{
  "experts_per_token": 8,
  "d_expert": 32,
  "normalize_top_k": false,
  "norm": "layernorm",
  "norm_eps": 1e-05,
  "attn_scale": 0.125,
  "init_std_up": 0.0395,
  "init_std_down": 0.0,
  "lr_head": 0.00777,
  "final_lr_fraction": 0.1,
  "dataset": "wikipedia_en"
}
Below are experts of layer 6 (counted from 0) of a mixture-of-experts language model. Rows are named router (the router's row for the expert), up (a neuron's input weights, with its number), down (a neuron's output weights, with its number) and show model dimensions 0-159. Each number is 128 + 32 x the weight over its row's rms, rounded and kept within 0 to 255. Numbers have three digits each.
Before each expert's rows: a language model's description of what the expert responds to; "comes before" lists some tokens at least twice as common just after its tokens as in all text. This comes from a sample of Wikipedia text that the model never trained on. Tokens count by the router's weight.

# expert 5
It responds to: Footballer bio closers. Closing parentheses after disambiguators like (footballer) or (loan) in football biography titles and career stat tables, plus quotes and slashes.
comes before: "0", " =\n\n", " /", " (", " |\n", " and"
router:159126145131183100154123156159119094150137152111125132173107126105133180120172055159147163120153148065108123153118114127107072178164160137119095067068165093117137180124145121096111116138120088148124108126163072050141068095113129117155163088080163116114131095189149147154117114102099163122151127186116149082110104130139142116106078136167135152159084125147208157089152098084196158179165124096116121181134123113158154155097092121076157149133126168083130148169079129170095153047153074
up0:081135128122128153125145096157150120141146109122121204166123157118141109102079123103097121151098097116097132122161152111133112148151173111135128120127081088163156125175118111193085135153140108129151125139145056113118099084083171161099113079072125022092114104107091094098147138134110100150175120125182107168156108170134155149173134121075198167094164074138096162108189124131048121125131163138132170179141147131209141138133153107119140143083108099067143099180074155094088104195097111
down0:117092203099096081136153150112131177142034095091150165116064152132126101167173140171104123104070133111133131164096113097151130120094129135065141107153166149091143123163114164111163104120141133142147092087105112099141068099094093120195117140094137173154149155114163112170113130079081140184105142076102138147114107097127159135077110128137141158179168101077119170191127109084185121132115160115108102127082162155165138084170177204143171150108156161121123097151170072106079154092149139

# expert 37
It responds to: Plural noun endings. Plural nouns and plural suffixes s, es, ers, ions after counts or other, many: many gods, two phrases, members, episodes.
comes before: ",", " of", " and", " were", ".", " in"
router:149108149142129072159104151137093097154099177129126121137089104082098136166142086173161174121147150100096106165110101082118069140143168169084099121096163084090171144104196141097084142142129093090094135122182138091107084146136090080171133098124150129128173089161178147188171059081111155112190129189115163125144140117107160122092106154184138120161069171135190153131128096134184120173146156110102108140102088127165155184052114102078120154104156180112156134164120129161101148104138142
up0:134119164134089085115127111104164136156146145162075197205134145165194089114114161119160028096132124095159156136156122112075150109136130169088150162138173108158113106120130112121133090123117157126165153140162121167124114078099191182081080084102103080111101083126090120127116110138128126089153116129186183141104084193203141091135073123107153163098105093114100082093136183164101127086149179140144086162124138101089117158148143046124125131112087137073144114135103161167131142134136102
down0:099157134112079117097193093134146124082109098098181166152187140122147120069057161163105229155102128088084145172068161143071123148107143141174158149104121120056162130145053140190086132168155118149082161052104105079150152084110080128146132162120136161118124162149140131142134137148141178176146089136103128058124120157116142112131133176086061124136107172066152122144106138156085140179100143153114134149098143112122120093131157144074148146140123144113164120131170091127107157127140149

# expert 33
It responds to: Table and label separators. Pipes, colons and semicolons after field labels or entries in tables and lists, such as Spoilt:, Intendant:, coordinate marks °N.
comes before: " ", "|", " A", " W", " L", " M"
router:151079116098169119156082180152091117138102188134149137127097121093103152140127105156141132119135165082106100146106088106077084191174155132104104105121124129128162171102196148103104167145129105128088105123184090098111130115108105100169184103079190073122168096150148118180135081096115150096175112147149133097113149097088133136074082173124122134159114138138173184112161080122173161135171144087117104203086094103164166162131086087098166129164152130127120182172079199187111163109153118
up1:156044114136185108086081177161093104127147140077095165183128149130069169134122167168170102129139137131155111105118104050122110118131174111199106101159103111145206142159081104138146149124117169132111142097141173096123162192126107146112161081175180150102193100072138091126153091081160159099133126078126124179132146141097125124120112159121162111145137145119095104122160076146105193124080118088127109154150179103086122058130107151141126172089195115105117153118089160098118174113144151
down1:145182131157120108097156171169135128108108120131090055100142235119116164114081128065128106158080159118073122103092109148119077168148088078114063137100087163147128088145156104156112080148146125120126115138098071147170152104123101111212146135154166062189184162139104132133118106157151121131103168136137130147153167160181174094133136122111139143114101127167116132114110112138055125101114165094104114160116166119080064161142229127155140117157080168142121123153117130069105143142130129

# expert 55
It responds to: Sports stat plurals. Plural counted nouns after numbers, especially sports statistics: four passes, 246 runs, appearances, points, goals, plus other plurals.
comes before: ",", ".", " and", " in", " of", ".\n\n"
router:155104145149143067162090170157097104144094160127111116119133114084095157141153099163164159127167147072100081170105105083123089133159167158084077132078192104106159146105197135096063159150125103102103106111156121093103095162146080084156155111133157150147153126162160153172156052113095165101193148188117158133128106129105158128086110149198114111172076169132170149115135122093195136160134138107095105136132082139183144152056089085092117165112131176106133159177129105161100150103137149
up3:136147116115178073155133078140104139128081104191139097170166132170140144142112102173102179144197182083138114103207154105116087146125070143137127156162153138129061106166123136114111113153117133168090115161084129082193090142145083076132155111118225152115191138119087114143119088130087107174125143162154110148125201150175089133120109103103113187150093162109188147106136116163108150118118143118124148137084083124123106183154104157121144181168101090204099163142107124095140095116110128
down3:102097085112118112091146139142141202162175152128096111152138158155135067110147159102111115159157178140121076129217129122151161142138127203102135081156123080157072127142165143119157080122142124146091147114091184145100112147164099118126107109084150139096148147112124163132043110133107116099134110178138138119097161158085114147119171190120102096140077175117162059146160103168055130118129110111150112130179153117077164119103176098049059132128161116159089159176127063078149131120131143

# expert 42
It responds to: Mid-word suffix pieces. Inner and final pieces of ordinary or technical words, including plural -s endings, e.g. al-ve-olar, intr-ins-ic, byproduct-s, t-ape.
comes before: " of", ",", ".", " and", "′", " The"
router:134133164153168110139074151179125121147145174110110114135099131081066196140140101160152189109135101132114067177080089084124080129165121166111065100093135109077168145078141129108096129121102033075088149125162138118128100126135144093210144112113160087170117115155168097145176086098116109086170159173091151109125127102101109106104073146148151174176083165148129123131158154098168162146128122118091139160099095130119140131080096079071132166123176196106167151163101137125133159103160134
up0:084134128125122149121045105104147166120132083111105130156079123127109124122110136126166113131131185109137119149161129177148099180099117143163130165110129090162149111195142131128094109142113075100128171114133118129112070109077151114026106090096115067089115162083100139133097189214108089138124087161108120173105125167184145159106104088119190185113147109121161126152159143169104145106162166168134155176142166118076077115183136141140143138157135144033099146141082145145119146150109060
down0:130120151120135052147140132131117178130093135139074087176105095095084084221133098200124120086102176089122120102143124157115099151087155155176140151164138155112102101190127145103131145147122147136129119126101128120150078136156132165208094101132151115172166145164097105051182138145151111150085173164126115118164205062082134108105134143153120186111141154159147109091133167075097122086061158098107110087061129141132151155045153170128100116140153138109154098161147133109141089114120129

# expert 19
It responds to: Table and taxobox spacing. Bare spaces, line breaks and colons in tables, infoboxes, chemical identifiers and taxonomy boxes, often before years or numbers: Kingdom: Animalia.
comes before: "-", "200", "201", "1", "199", "195"
router:141130116103164086143096146173109135122109143121161162169072114108105151119138086170184158121136155098099141153100064100134113115186175159077055137116142066089167130113149147085088122111110052114105134137131089098083085119087120098131150080098171115150154096159159096108197105081084151088126131188153165095069132113129163089133114153136186168129108115135155175116181129133131136136178167136106139188096118094160183150119022072132129113156152131124151139168099157160110126089137110
up1:168097100154135116086134107138145101140128125068062192171129167128107140096119111151170148155132116167155192148122076121101080104164169154105053125161108109105131107140148120146141200078174187154156098027108151122161176164131161088169191135152172106083154078093119084125168116063133123144108100120118100171183130178106126118087156137155137171161136118089113120116178126124112128065125115086193099127129151126126118162139101097135127128093137114125060148121142150092120202108136141
down1:121094133179114063119106087107184104081076142070127121094171164133148137068222095134123134204103102114089148086138107135135154158152134147166111144131082110111150154142129152188187143100143146128125157138103164109155101068121110163170094161175077117097138157180135085137106154180169147121141089118105117131115152098154083114117114104109213183123182046141168129099127134142086106115159136119117098150091131118084051155101161116137073124122131097118165147203112113149107122111132138

# expert 38
It responds to: Parenthesized unit conversions. Opening parentheses and numbers in height, weight and distance conversions in infoboxes, such as "65 kg (143 lb)", "5 ft 8 in (1.73 m)".
comes before: "-", ")", " ft", "DST", "1", "."
router:136123119094206123156094177136103098167080181117180146181100116127103145142133125172182132112130139062101107145111097090103088117203159122133075120103154046124154146080161131133124155157071101142096124123178072109128073117104105133148174087094147098137106111177140080151134103117084138102149106157127129098105088086144124077124097146167184153179132143145169147119144082101147113131153183120085107144108105130161170130108072143125138130196130206104168175161081175161136122071144105
up0:139114101124105141126146146158141143140185165141080179138199151089117122162124102103076149153149129061105133132130142169138111135120092121110180119076180090111143080152134104183085138129142103138141115127232116123100133103133180136079099167085075118128081092082109137119081148164155095106083119151174133142160113099114157152169150089108210155077131103191144135141186140138095129115131143117135085204063123065138145129115149116137158138113117145119164090111111170186100166127106046
down0:068113105088169136115119095116134115189139136106130121120133121156157139179069164112120088122115145073158087113098103144136142133120142107122156107184143158116129145174100118122121066162147077120046091113140159082140070148174082122162063121163134162136174133152155163135053157128150145137166152141119134120095187163090154077110095098132140160086165123139142158097111126136171175118112075142159015119169096116127129083123205148142103132170121209101174140131127147089140094146174109

# expert 14
It responds to: Table separators, units. Pipes, punctuation and unit abbreviations right after numbers in sports result tables and measurements, such as "W 109–97 |", km, lb, °.
comes before: " ", "|", " (", "000", " century", "0"
router:215093106092149108142124163167110105149100148110120118138098088108098150182141090151213158123165098083126119142087125097096094121165165135115093114100167100106125165092169155108076202140123066125091099130165097122131091124098109123123165081103169114135146109146097145118126094095079192119180142152150163094138126099082195105122082142152187139164069135173146153091137072117155176145183147125105117145111148155128160160096086084101176147126154170098155174155112143159116152064142072
up1:175144105153109102101113171161111141104129069117122132158099101111090141183089159140133120139166118175141157108129141112114118096090145142092114068103097120139094131153140178163135174112149164131131069075117155144146132165136109145132146094151168084144137077082131063093154092070197154113106148141179096144082175149136106137120112149166079131138144131125061159154200092113080191091090179046161076125145127119076113159174149114181085159103141125076143157166083168145140088175103142
down1:143158171109079128119168152178179087169114134173081061141151145126075134118086187151158129130110099129154105101108151087190140142099150064196121074138107154109127154136093046185131150185117161122170117191128131126093151142112114131087131147100131085149157116120136117090147132084116143132140134138134117162095150179172120091117124113077203108157145079181115149107128147181084078085055126131100142169152095108074143113126139126175144022107117089111118155155120117153129136143141111

# expert 3
It responds to: Awards and competition titles. Title words for awards, contests and events, often in tables, such as Best, Final, Award, Contest in Eurovision Song Contest, Champion.
comes before: " |", ":", " of", " |\n", " Award", ";"
router:191140137126155096126121144188070103163108159115164108113124105083113119134148103160124157082110125114052144142101109086105116118173119158127116133114168096083124169063151160095094142148093148124116104118141120123150156168080141117157193102129134111152139102156187133168129090036076113122163120165087126119115161067112130082112108176186140145187105131150147127064172129103169122172157172140102123157099082144161180143081092076083143148154135177146196125142133191158083181099163123
up0:127119111150102161085153142135147142138130097182133201109212131168174163132128119106092084156117174119110124132114121116137083176093148067113153150110120116179144129105072109169102133149137119090102116095174130165064113062074116138127108149059155101113063142094148150143077110217114094116104101120153136161169135132137110181140165102055223173116153118104102173138147141151104100125123148140139135198076099092127132146158154117154122139092132156143086111144110124087110120204126080
down0:080160130131151105117148077167064126132140119186147168102059162098118072150153107096133151117104107090155191162132127127139110111098186150090144185121150136120178100146114130103120130119150141106077175146094083150075091060150079097178143064081146148119151202123117087075152145103152140128152166114138146097136130114115139142083151169112095195126107161105131100058148204094137166178112150076110129089100126134155124123066143180165108150164176147120143112107139132095090148128182171

# expert 18
It responds to: Political office titles. Office and rank titles in political or career contexts, e.g. President, Minister, Governor, Secretary, Mayor, and pieces like pres-idents.
comes before: " of", " General", " for", " Minister", "ate", "-General"
router:179115120103149092185119186136089129136077147130162117115093100060102121166163121109123167116169145107119123171084113140083111168195119131100115095105139053129124145134139168114121123088088140140120137126173119086145108165086100048135156103112126106138157086187158169134141077104112165098142120187097152072108141094117128071095104188159169168146101153146151100065163129107157161155141131082116131135103078162181179115090088099105142161128166133139205151154101153170100163123201098
up4:171064146166083141096193134174116141175145145167085170150161155150125113067095136133117136119216150141121144155150139133126109132078131120130149157140114156112108154154160130104176114079083168183149125092078078137164113156154144152132138143169136118111151108153138139161090114142103132130109094129072151117183096159125147194045128036159103144212158146103099124070084129089157091073098098061079091141103132158141138176130120141193103149132101078134110127118136134098104111132110163
down4:171105114131126105142143116139150131144120126168091097086147107101112126164123116084096172112156156213131153138113171218169176140124178165116173164114116106089095165128086117175117124109129133054182164127052192193077173128112161168098118109143131112127132088085166165113153125110127163121081143136104123133054108170110173177145111127116119058137203212078101092108172173128135063106098098113124127119166079137099143089116116083117130118113094124105124110098137132127134135144121141

# expert 45
It responds to: Abstract nouns and suffixes. Abstract noun endings and nouns in prose, such as -ation, -ions, -ity, response, evidence, complaints, statements, damage.
comes before: " of", ",", ".", " in", " to", " and"
router:151134159163144081158106159174086080176101202097112122143107088100102127148161097165162186104142168082084085163101091115112115148180151174080116109116151117135154145098149125097090136113101102145099108118149106095099112130117101111184142115123145103125171128168155120123184075086103139060195147159110140085101136093132176132091108162197142160172093131148169142097154134100159137190145124111110110161109065170197156170049107119064134178115149141131161160158117119163134165079121143
up3:110111131117073112147160140148118137100110081166156143141162137130164119145103124085119142121100134163072168122128142077173136166142136134138155190163101156121071107086138113141166079138125129176096123191078050171134120161162092131108070107117138116144207111151162126059137114137096159190107167168153118155107064127136119102031202075121124100101122116087172179101143142163122215074114108142111089125128173159149104123102129136147147117172174105157068135140146134112150161155124101
down3:126129135083095145092178107128160099086150138129156162094183113072114084124111087089135130176061122155095109109099107141127156079150176117091169096128177104128098153185185128152151095163108115109150166085112157109153081095161151212091160143152140157118119106154130059128079136094196052070127055138146153162151166144128153135153074149155132089171139126186115101153138110081141168147123119148121155118131124051139134085072151124114129120163166081101098089116141123102117164151171151